Weights of a small mixture-of-experts language model, trained from scratch on English Wikipedia.
Size: width 320, vocabulary 2048, 134M parameters.
Below are experts of layer 8 (counted from 0) of a mixture-of-experts language model. Rows are named gate (a neuron's input weights, with its number), up (a neuron's input weights, with its number), down (a neuron's output weights, with its number) and show model dimensions 160-319. Each number is 500 + 25 x the weight over its row's rms, rounded and kept within 0 to 999. Numbers have three digits each.
Before each expert's rows: a language model's description of what the expert responds to. This comes from a sample of Wikipedia text that the model never trained on.

# expert 31
The piece th inside words like authority, Fifth, mothballed, and prefixes or quantifiers such as co, sub, pre, third.
gate2:493493511532502520487498511518527518474499499533518465504486513528485498506494549506521475489488530484546458482475468489504532478482510500483507512557453479492492513495492484478510473512468467461507507483519501486494482515459524464520534471480482524519512505481498542531493522488484463493483500520497514488502489506512467497448478515505514508495518520537489522459505586514450512524471484519549514514519506481467469498447479481518530485529495471519450536499549515484488534477482525
up2:525508500524510525573462437490510529531549486468504483498494512525518523418496543529463533550534513493519505493524512464516530510505515522495421536489508507481515485476492516475495499491530488509493473497551513510532529516505466502568516478465506491484527442551557518509524519493498511457521494539481511524545507500517505536456524504476483513458501490502551521501473472509495520522493502509523460491494526480514505477527510476536498536508494494528495521487494497494446498485450502
down2:504486495503469474542514500540472497516524519534460548515527484526504503489549543476471505535535519489484531561438464524532485463500523501436507451523444519502528474480488501464514485442457475481497549481510526463523451435483517480473486511550512506522499471494512519493504501497485474476543498505532468489538520512504490490506495542532515476470505528516503519528509514477511491522502490464439487476516484486475516505519452503466473458478479497528509502474492456539497462504518494

# expert 34
Syllable pieces ending in i, such as li, ri, di, gi, mid-word in Latinate words and names, e.g. po-li-tics, put-ri-d, An-gi-e.
gate0:507480501558513511519525494475495500528454487551471492516522511486470487509532475478492462462475508500516471533473508509502512495497522521472505496485500507496522446497529542510466490477493503539503510521503472509498517532509521481497522522502489554509532532511474512500494516541501510518555499550520511482545526511501512497522511482498477519500485500527467487434515496520465496507521462449497508493523486486536480457533470513507490479506495471519474501461565494535470491483506526
up0:543494528489498536504504492471490543504485452492470511514448517513471468471517487520493484448500471527515523485535515499501508498523501523500463490446508491529492470489539532527478522432480525517488467466502472520520523443499503497507512535515519481505504501542500536497473475515499532467480473503520508472530541544532514489538521481526492483510461470605459496501527510499479498519529489490499459478498483513510483452479515513524511506505520505543533491514499460473498535495487515
down0:527565513494488535494503467476461501541540495475485509521496482461494498498497486510506495483541510500443504512469508529515471472490481479452491488498524475486483509492450502493518481443493498440508562532469519496466515445530501501457506463518542553472479463518485530481517497523500531453494566488498499464511513537505471490538524474461549538485516474503523538515506496461478472517492504517520497480547528502498522475502515474511477510495501532509529502464489486485507543516518493

# expert 40
Mid-word pieces like e, ven, ine, es (se-e-king, gi-ven, n-ine-teenth), plus is/are and signs like −, ±, £.
gate2:519541508548549484492514480520475541490458502494457549502521491516502515514529523525516492480463501492511486501504537497500507499499514495478508501521489488474481518557515502477518522462438489466508517494510459454536464561502503499538571488522515506466534454491508488498506491546485524505502519476486565480508500489481508511488522495541517490474418511495517491521519540540485512480465517419462524512506523513490509484517521515536501466507467449518501454501471510483517502519472517
up2:524479538514502426512508493502550532479509480511467473507551500531481516472523534534525487513503484487485454460504511479527532499506515456478489498532521497465500479518453491485492507513465482514497541497512467486524485535479492509504536495471530526517484503502493439503495461513455526536498530498532490435510509496487494531508520519507532488528469488503543526487509521544505505482492512509471498492519508525539504460510492478473488474490461481519510494454488553489501505511468514
down2:482547543480471448471524497504459511548506504486493490517495522511474479456479535522461549517498480447490544445486474533526498491492518464536537510526512526495464483508485488452501511471493480513495540488502471492487513502514495492493530479497504525507541506492527490476454522477473528481473465505448488521509523511494487509474501488436484500493509484493494497483466477541528461467467525478488539524515512530500481498513481501480541496459514482521499471489500522525493470575515464

# expert 20
Past-tense and participle endings such as ed, ated, ted, plus verbs like made, used, found, held, located, often after was.
gate0:471513483469471533528508534503497528492491528495495485505470465508485493489548511494521540486540476509480473518495505505498496534515490511457510482536492504501501505518516569492471504535488506537486491466503463486437497473521499446496458536518538469520505455513494514488498480466460458519513522485499546498495526526501482499520488519463520461499541500500472502485539466516483484515506472507490514499517490515486467517538485472493477493464532474487518517511523482534518507487539518
up0:515506523512503502458525461499511451465515494502467488500473544488478526541519511512511496546505532475547538517508501494529524508479526488533483522485481473497506515520482509493485464477535472510492520531510515495492506456521516456515491521479486499532509463486509433474525534488562508493511497506490490495518510490515461517462544489548483559494505506487489524507499536492476536499539468527529468501458505504484493482463497493458461462512472488442471503527500534501468508511479537
down0:473494542517478466479498478457500507491495486504491489524554490461458498513509535512465473527448528502468474459517477533525491505513478501505528501527463528508461521527488514509538502519530507478492501503505459494521483520536503524538523486497461495544497472524509494483504531459516472537525522502519526512505503474508493496474515482492461486462503519478497506522497563539495518486519544449504492504497517532477448481578479518536525469473493501492493483506489536499554535530496456

# expert 21
The suffix -ing in words like training, workings, and the preposition of in institution names, plus other mid-word pieces such as ip, equ.
gate0:515512524491478515558438496490514497512516510507493508503528431527524481485469484500505481468499511506519501516428560488512488518559486507515513515494543549508460493500553495510510515535492516479503525463479474500505543489495496518485490468507517513507500499483480496512499493501482521468513469501494508497478487534506514494480546496509522534512492494504494497528458532526524460461457543514510490509504484551499494509523562496511507474500511508496481488483457472490475500517505515
up0:523523518491561554493517484467512493442496502490498496500548482540488473489515476473487483464544487507488558474476499526489495500494526505489529522489474460550507520500466526473520548446493486530518500515503493477523550518509485516481523462508477457479500499525508487508506502487474517471534510504509500499544454502475526544491550504502520485519550524510471452465519490504524498489484451534535499516473507491470458486506471483523509499489501471502553481504511500467488520511478516
down0:536503504520486466455472518502475459488474494470497481494492535482520520539461517470492532478525500530550519495472535528551524507501527513493480499510467553481482508488533535497513460488540516487521497496529532467498503491509501509482520495519521512465463492441479492497496496505538490530515512509474505520470467533521462487476543476508462493480501488507516539498521502461491491538517500485537473537500537518495455493466503505556514466518471496486516522528507488508470465507547484

# expert 3
Line breaks and blank spaces opening list or table entries, plus verb-stem pieces such as form, se, mo, duc, creat.
gate0:485521493507510486506511474470466472440451479573526502498491533480460446480525498497528496513556499519526501528466478510477505499428507485450506514461499530511507480470496525503523517529521507485506513457468499528514522476511463470491526567469466498484532490529483499497542467512478501467517518539521478498471492527475508497526483482481519501488495470486521528486498513479509449506515499509494504534481467538456439524474471461506466520497504474508515536481478509475535476509493445
up0:518506507480522442501511492470496512553454489544507494527529517493507515484513510506492520535521469484514478520473489462491508537493491454488522516463487488517471505504500497499482533488540491490482527473473431511507495493471525510473533539489506495498539484520479533500493484474450502504494519517475525518466510501481491471527479520500502483483489497535453499488508542489480505494484516535468476476472503466462486558502541513510516498505509471496506495480491479456485502504490477
down0:499479550473512472550539480536547499482505532479501486495502506463508516509469476520523516544536470511480472507516492487486525492505559511518511513517494490485510496530508487478457502497518509527498505499489513523478497551505486521497510517531489509483511479462523502498502508529551517548461517501550468511504467502514532519490496513483493502504531459504486511471529489500478463504536509498521441444492475496489504436510473505506518496522487474517523498495533515501529525487546507

# expert 33
Month names and units after numbers, such as 22 October, 1000 m, plus "in" before years and verbs like win, start, join.
gate0:473493457536480508503455486530508524482512466483533497497469501532525490502495506488528489555531520505497516471472487511514498499568503519496452484498520519468520462485467449522524484471508537487418472510488508511490482496524497520469535453484474503513486523514477504471540490477499486520505538474507496432484479511547476502465495434456506526445479495543565483515486493480484498505533504462501494467483523511520518497504516545541511501532491511499517507501449453453492482474513536
up0:531497485541564503540497488501503491495545501484472526453524541517474484538491529509487497507492552477513480520496485498512508480487488454494486527477521496495507467485468480444458506522510498539541521460487480480474487496529524477503571509527493490473498478541509499477476554497526481499495491560515458444522489540501466517461491477511541523489512495446473506455520494450499542475519482508508470517497496456475487485484450549503536481544503517492534480462510508496521496535509483
down0:495507499487439488490528541543498485514484483513479484479479459473513470537492507517520500533516517480502534507522464517542538496533449461461518514501479553481471488490469566488425471536485513463493530531482497470507483478507470544504533444479549480479456469470525495489511477496520447502532499465499507539522505480489500442472507465509503470506505472494468494527504525485496506521482520477499525491537503533473489496508520492442494446477461545539484480498516472461456510487519504

# expert 38
Lone letters n, l, t, r and short pieces ar, ur, ol mid-word, e.g. to-l-d, kn-ar-r, s-ur-vivors, lear-n.
gate1:470469492539428501541492491537494467470523475479492485517490496507472510492492511529526503501507515498477478520502522504501495501523493513525491498513507508512561501504487476451485473509527474578485466477520505473498486505497501458521552455476520494456479505502478483505510482510476489474518496468528438479522532509504467545479490495474510498523534542502495487491518495466482499465522502486547497473545504513505555510491530483524496517475473526520446497511507497528485496486524544
up1:495491526455567503508503484480464509463495522523510474472528492472508520504487527515473490516527519517513493480512478481472489485484511481506488512524514475479477511507464543504526541461496476488537494488465483498494500546538497491469428477479471529537525551476482540478510467523523480477452489518534448504503472511532471460479489516504513498477532468486438511498455504503503539479491455509501517499509489488451498528461493541526524511533436477510500507503515489524539482463506510
down1:500528508488492488527496495484519450521500480478482510517500527468518517513507495475488466506565506535488511512507482445452507462488457487496511518572512523461499488534470522480521465557513472470435509518509545520481467484511557481508523494515555517494516494508501517460504491518470499496487495495487483508505472508486479503478507490543506519521481436540504536475507540504505472525495461478501489467500479543492504486508479508491485523504513487502494544509541470514537497504509532

# expert 23
Word-opening pieces like C, St, st, p, ex, sp, un, ch starting words such as Crossover, St. Louis, stiff.
gate1:434516496524501495477490501499513511509448520493487510506523462490505489491500495483508499496495455500517515483470510458506517489485508502446490482470548514482515522469497496484441449472478487461496483489466535480475533498487524489504481484434477494498529533478519510479498530510448471496490520482458526499531529524437482491479510538493482462455535440491499483506504524467513507541500467510470490477483493503477510511485460460476489520520518468498486460444513498470509498518521517
up1:533478538419484491475564510502455487546514513538537509490502543491509532469510481497480490515516490446526464530525464516475519461531475502510500490477494506529479542505501487498537502515487459518506515475527495494511471502501498485478485532545490488486519453476515487502486502498554510512493475499505487480496512506529489514535475466475526487489500508497504528545514510504435508468478506470521502523476499520460502486518467463488563468494513509517493516536532499478535508553484500
down1:503533514535514529487508505499497504492537481525521492496512526459463516471542476530435488518519517507476514499538478476495500513494491558466481493527518459551436480512503530475478505488526516523505511465529487500531481505466516503495427512495500532506496477478494490429468470497493488498527524505475516513494505536488525493497480466530513477503502502442496486518503499490514492541449498516459494508513525479510486453518503529478474496514536478487553510534508473447507524473502474

# expert 36
Short word pieces beginning or inside words like under, On, pa, Pla, ver, lo (A-ver-age, On-e-Act, Li-ke).
gate0:515504530490504518473470516503477512508493532501471511512569541507523518496477505523522546476487478475524487537466563501533513523519507509523510513492482482485489484477527497502573533485504464492539496464476473505459518507493557507512531485551489529511489521502526521449514538516497502522539559470501477487555509511493503519504496475505485531496509480475507535489441515523532470438488482478483497510483496497451472516545495480476519472534510492475565486515484472483457506471460495
up0:525575523496453481533491478487483510494475502502451506513468489498499526506517517470466504500510522500465485468466513465538523485496470471493468522481540504514473484499462490486504505494463487516482545516508488558472491434535502525476460543456507500504506536479486461479497496524471520504510479489524521480508461538492510467501487480472476493494532471496510523519431491504478542470477495503500494491504521498486495509529501482448546478583515540507501474484480539519498509520496512
down0:479470549509504486547507512519522510523507485472493488461489528495496502502472479478502471494513478499538454536535522494475502497495482490526529523518539502521490472483441496479502470525522480508512487490471525482499474487510530533509490490510501470518468507483513463514518529492490491479480484481520474519488469453492439472465494523524474534526524522463492510527479518491479453475527530461478499520493475504460460503524496524466490485458483558468466519472515512480525499468501521

# expert 6
Two-letter syllable pieces re, le, ce, te starting or continuing words, e.g. le-ave, con-ce-rts, C-re-ative, plus function words and, but, it.
gate2:472494578500489505510472486514481519554480497489484545482500475518520478536495453493499459484506440504490490490488527485544499491511526458499471517469497507496506519458522450495468528512521532506486523517540522495487515508521508480498497466443514495529509574477544439478508479499458456538471474527519516491502501495484521491495511504472521528467472461491560503535520467564504496460508519537502486497512502488539490520507512503516505493543516498574488514533534491452468536457494508
up2:535548473510489482479514487516523508488511498493513511500483474492527507479546491513513538510467509472533502520486504490499518512454447528520480442526492523519527495498471493503518568475528519552507468486515516528500481485521479489492475521532487527581524472521483496460492528565489513509489517475465528537489464485480507503493469553512479490514523451506510492515470545478501504523482459515481498543497496500513498448448450533494512500467509528517522482490507495503499509508482490
down2:516480488512477495492453525479502528477482516462537489493527456434496518515510529552560464530524499513476537481506475536488510519441467479521502529479546518482537521509568462467494499530491513495499502493533490478492487476540460496495510507479479510457458481506476510485483494510485528499439494504485458480522545503508523533482518484488462447522474464506516544546498495490464491489507508510494460452485486548549511469488505476509534545509504513484492518490495475510463495506528483

# expert 0
Word pieces in table column headers and infobox field names (Oppon-ent, Manuf-act-urer, Induc-ted), plus capitalized nouns like War, World, Christ, United.
gate0:489528505481520494544530461509500527506449525483547500485502543510495429488513496487502496492522503515512469539526491507489444506507479517465452524486534531459513499503523507496539513465499509557534514505506508548502514496477470541471531482499512493501520477503469501513501503461470483492485492473462443498487518518479517482505504545473499532432441487478500508490523498491507483492470544465440478518495506467513494487521533517528472520490505504518518494507470505508496478510470532
up0:470478527500522466519481523474473517495526514512484520495465462467467525514473490495497475514487485532508484484497543467522508553524495476515503495523495537493472536454530522528532447471493476465509490516456503473453514509509469472519502530468495527508519484485490533477502525519480466482557491540514477447506494454500481509459519505527487509455532469508504537511446472500436561494526490510519530510506540512511502487509503491505504487499493518513489534473547503529495481482516545
down0:515549508528488501489527466513530501508502522491515509533457520511517519490496520478519489487499526479513492503515419491522527499499498535506495512504501467524508507486508509493513503507502496500478489464449498442511543457473489500507559467480504493498515526498522467508509509532494527481496532519506484492462499482518501526495496467500537462518482487523473500486550536499500465490498462514503474471484466503533505507483447516456523533487550488488488521478532531447508543466471536

# expert 47
Given names like John, William, Frank, the stem sign in signal or significance, and line breaks.
gate0:488480542494486505529433477501514550477540539484465505538511489499499463482489481509521511476526554488533551544465514514464435519548499527484503487461504462495518502487504542509496510496537497511511523468499515498491505542497524530515522490510465476529508500470490508479505507527497528502480519476527494472490549484547489473521509490505521468499470472504514543513493502503479527448454550536483481468503472490508504452549505525470455476488498535493484511590493522459509506522507524
up0:509548422507533474446497520456491470491485481506499500506515475472516451518495492494483536468506517486530490541513480480528533498508449513479527492507512516506522487503473514519477543498477493508462477458431512512442525534491525468505466499523532539531504511508523524472511519471521487513534539453480487441470481486490512496493476514520468517514478521497505487495484486519480461526494499493526460495506517500479475519493496443496505515502544456509504486486504503466501489503470457
down0:528467535541502490514483461506536518487541473492470462528495479545517522513556520518528484465516490476475517512539465444567466532516518493519493491492479511519487514512486534516468525499484511532503537528487475507505506498477491522499452519499537524521512509485520438547513511537510490486528493467532513490501520481507541466473466497485487497499495517482489465478489506489529525526504451520509486494531480501487534442484531540516522511535522477516511516514468479489464508503488478

# expert 22
Line breaks ending table rows, headings and list items, plus a few fragments like ro, ru, ul, Nor, Com.
gate0:545520465516509501516506507510453511507514545472497522543461499466492486509528502512514523490461481472485502506470575503458508468463520515538498470542493490518495506474488502500518492489489482515516477472494478477542473500546497484494508493515504497499508486536536506498511502500533531491494489484548483489492507441519439493507505504492514452455564504495555534501511499533511510555502530475548521482564521516499515479500504620481487469455451512545521481445508513517553511496502515
up0:521504527515486524485528452511489473512494486500483519532518518466493477498516481494492507475505521484490500506479539503502546481525511559491482506531484491536459488500475533465439504466483492493492524514489509479504479509506541513516507506464457508458484520504544540531492522493502533462510501492533507480495518507511491499487535488506512461480528477493465512544532519503525492527510533493504530497496546509460541503478505538474518497463533500515520466514520511507511478521521547
down0:477473477508511497459565465474497478456502526491504529499471541499471514505507483503502523495463511493518492467452497470507465464515490504499501459501465510454519506511490436496486489502533489509458492528517461496510508510492504508514498522518511485491534493512483494452523474482511523507507544457464506556478521452485511481488450536496476469469465518511491524504514491499501457487497502440505522485521485482506485500544518522491480494513521490530437527463515497501540545478538497

# expert 30
Standalone space tokens before the next word, mostly in running prose and empty table cells, plus New and new.
gate0:500505450513501528509548515497493474525486506498507493499446513476461509502554478484495543519526456466492436502499496502478485509478438542519462488514485550506511541468524501515489533548495518512500505458475495494478504493511508489493501539523497492558503507495533483498461485510484469526433525518516495524522525474494474467477508506516500487503484488499485470491477487487516516497482501523524494524513486519501509480488487514465482526464532514508453509488492531486536484521447441
up0:462519518442520486479466519515503508485531519499494508526528510531513490538515484519478489493534506498496475481498510532517487500544470513498480478533468497469489482544490470473491488451517474556501495495480495502483510494500506488462490509529509513465496473490480504517496526553491488542525501498508522513483497490533486521449495526540488515498531446501482512547520505509476502474497537526494532513493509454498510502552499459483505496506530500527489495550529505493492485521448447
down0:514502477499493497507511481508478485522540465491489408483503502511533481458504464533465484524520507508477505543483519489538491499510508542494496480487492451482546489473492473514534548461440485494548483545501524491502497450487501466509556502468462468513449533508499516488488497504482523509542497472481521576514526484506479534482474514483500552467500483492495488487473516512516486517488490511526495484469528528475512541512481446507517480505513476487514480479496479525490537500513446

# expert 17
Single-letter pieces inside words such as p in typical, w in tower, word-initial w or h, plus colons and over, up.
gate0:492523486485496514479484490476509420513526485521498462451489490442474484538504501528498475466498535510466494422511491492469477500507445508516512524517513506506459474531560512547492475514541472499508482479496491500491471472493492531523518490491441501503483536474519522521491497510523494464508504504491549493518550537532510522535482504533513459500531524502493505519500519487494467554486485547499500489502509503501508512489455528503437500490510502522453507525490472469557494481484484
up0:507516520530493516532477554522485508506493528478503516522485502534540504513525491482502492524479520506498511447462503499497524517484531465463488484501452512542509456470471443519476448490520527505480487510525492511527503487443466570551490478502521485507496500501537463520531483479496505538498491500482512529466519488495497492450473518474513548500527503510523488501530511538513515498491514456535505440498448430514476491515466487502462500566479506496496520486527465503479491479500480
down0:506506498524464497528519477504458491497492487491506493444501483464510503572521475505535446488511502471500507478478494495523503521508516531554452466521484499465503526496529491505528508555498524490484502489457460526524475489480506484501514485478533439494481501498514510510518481550470441470485465507514485455478484518505511536479461495545486501532523485498478445493501549520534496481466476486484462505520487516521519486485534530494496497485511482512525525522544529489507488482549482

# expert 2
Word-internal pieces like est, ot, and, act, amp inside longer words and names, e.g. f-est-ival, Fo-ot-ball, C-and-y.
gate0:503495601486489517500491491498483496496477497505488482515498466517519530498482498469529487488501489546511505509478519482508505473524443497530515530500523496506520538492500475484469456496512506486466493473491492533503470486497510469489481483489509471484504466498499471558493498492515490487490526464518458523487490520488504530523533472468485498506527509512458483540524495492475518488533517495492523515469440522464448539475530503488531504472489512501471529540489483502480536482502481
up0:478531466526501500508527478537528517464534524500486481482482496477487545485502502503519490493525452485499489534474514465498493501552489557481487482534495486472486546468484499482481474513518474502527532515505479515489504507512543427530499490462463470511499449489504457503494461532544495512486472495552462483484532514456478529483458491483451505481527501542513471471491504467520493497494524552486487519515493490491504493492508496463562483498503459551504489504503517525481493495521490
down0:495492520515512522495530478492495510509502469447479527462484505450495456516453524516501552492461457502501501484544519508491474500485495545514511476510449440528462494501495490511468474488514508522566503496548509488457494546481526513520489482502500522539520497521497489500457484496445511498486535528492496516493506524516500478474498478467468472499537489491506466495544475501529488520491465507484523512474482472518523498493469462467504524466493516467540532502514465529529496471504533

# expert 43
Opening parentheses and quotation marks, mostly before numbers in tables, plus slashes, Mc, and bytes of non-Latin scripts.
gate0:488459571514516501471466501526481509489491491537532547492460502521472523490467490530499524514518487501502477479490499479512528499502507482485488610497541462492526498468522498484533531478472556553514519523499528479504555529502461452487477503507540494524514474502479497480498489530473504437474524463498469516495536526520499481525509498475502527496494520532478538523518522480528530497522443525473479531508455531504515526503511531492478554473517520525532508453484506514487491521499506
up0:508515547567494534500468499531531507494485510491468482516507498513460526482508477456489499510497499520476477478501468470495504517567452470526488474495501489469475495469488503519520493486505547521526486510512476489552499470502510477485472480522517492508489503490534542522459506493499486482538502472488465475481495523490496498496484460518511501480437530520514503500492506462495569498477472506482472537487549471495487477514521509480499528500492487483519515483479523476495487520541512
down0:509496503497515475470502500482479490501544528464506511484494465472556476501525468458468516529499462472489532473491461510478530489539476465527522510475493500527496541499509527481512516563494525486497527469455468493507506481459505507497511553504534513477509514478488444533542478503486465492529493454520505552495501543480466524490496526501478479496479492472484500497491535502482510479515511489481509471529474481510458494528537472448462504468552509512507484482500537498483482531499457

# expert 32
Single capital letters beginning a word after a space, colon or pipe (M-edium, R-ight, V-ol, N-L), also inside math-heavy text.
gate0:489538518507491500506493495502494548486488471531472472515495501476479525504548466509527491475511520533422541501460499515450527543508490462494472497489548544524463477510545470545560463476507506493520501539483493487497505471531437474545488491461493528492509487419556498581533472514511525499519454488485463531452475513530499518505512490501463502510529504547499437498510523524499502471503548480536480468459506496486476483541561524530517505519519480514490536487488501529488477478501540
up0:521512495515438533524504444510554532453516458493495500450528528541526562494503523530517483448520535464503492470534510500522487484464513503471473507510442475483492494509470482509500510493540466490474481509497508525529512529479498506481441482473507507441531527521528485538507470446465552495487536508520545503505524511514498465514531502486538513520482509497504482509515508498490504502514476537526464480504492495454536493464532487498486468498496514537472493466468517465554551507491537
down0:489537539535484547446483529465468509503482496487499452461483474485554542556502474538545513478493511529503475506510541491470504481538485485506486503478477503519532511507510471458503522522482470521505512513499536440466495511530511521474537492468500529531515511498507508498503507517534485528515486506469527487495499467487507496489537503451485488510465493465477501499491507476515476526507538535498498487539473518508466462524505529534486555501519449512529527537463528494524449514497523

# expert 35
Final pieces of words in names and titles, such as ers, ure, ment, plus symbols like † and accented letters.
gate1:476496503495475475518542479465498503498481514508513515514496575520496528531472500529497493448556485492472505499459484489553504536539543448501513489520540510504502517479495494481535480521508559495510499493469499508538510539519475508565496531496463487502488479534496469464508436470494518492467504484489445491484514507508498489514480594523529475503528466476517502493509503515496506496515510519482482463545497465486462494468476490499481509520471469528532504527507551479477481518509499
up1:480430465501491440498520522490462475482524514491500507476505517484483566477512480524477484517512486480499515507478508534531508495537484468523511490478511493488474491477526509493536495520499479494497515526542484499526457498518508474493461513518463500489523483513470458488491467484505520464549486528502458511487525513495493479545465536492493508518507509472466476455491507501507502504508520515525507494538556480493487513508497450509509465510455501510513488515492502467507459493515502
down1:506512495530517540541556488509515500509463502524505520499504490520516468511541512500519471494510503482510495481471468483492513493519518497474465452532512448485536543490519481508513500501483525497524537530501516470533490524476444546524482493515460514505472513543527500463512432526439512449539519479534504476451449464520480519467501567477496537486486486486503471505515514487498547513496501506483518498495540447440511535497483485494502524533486499519476526483509533496509484539518512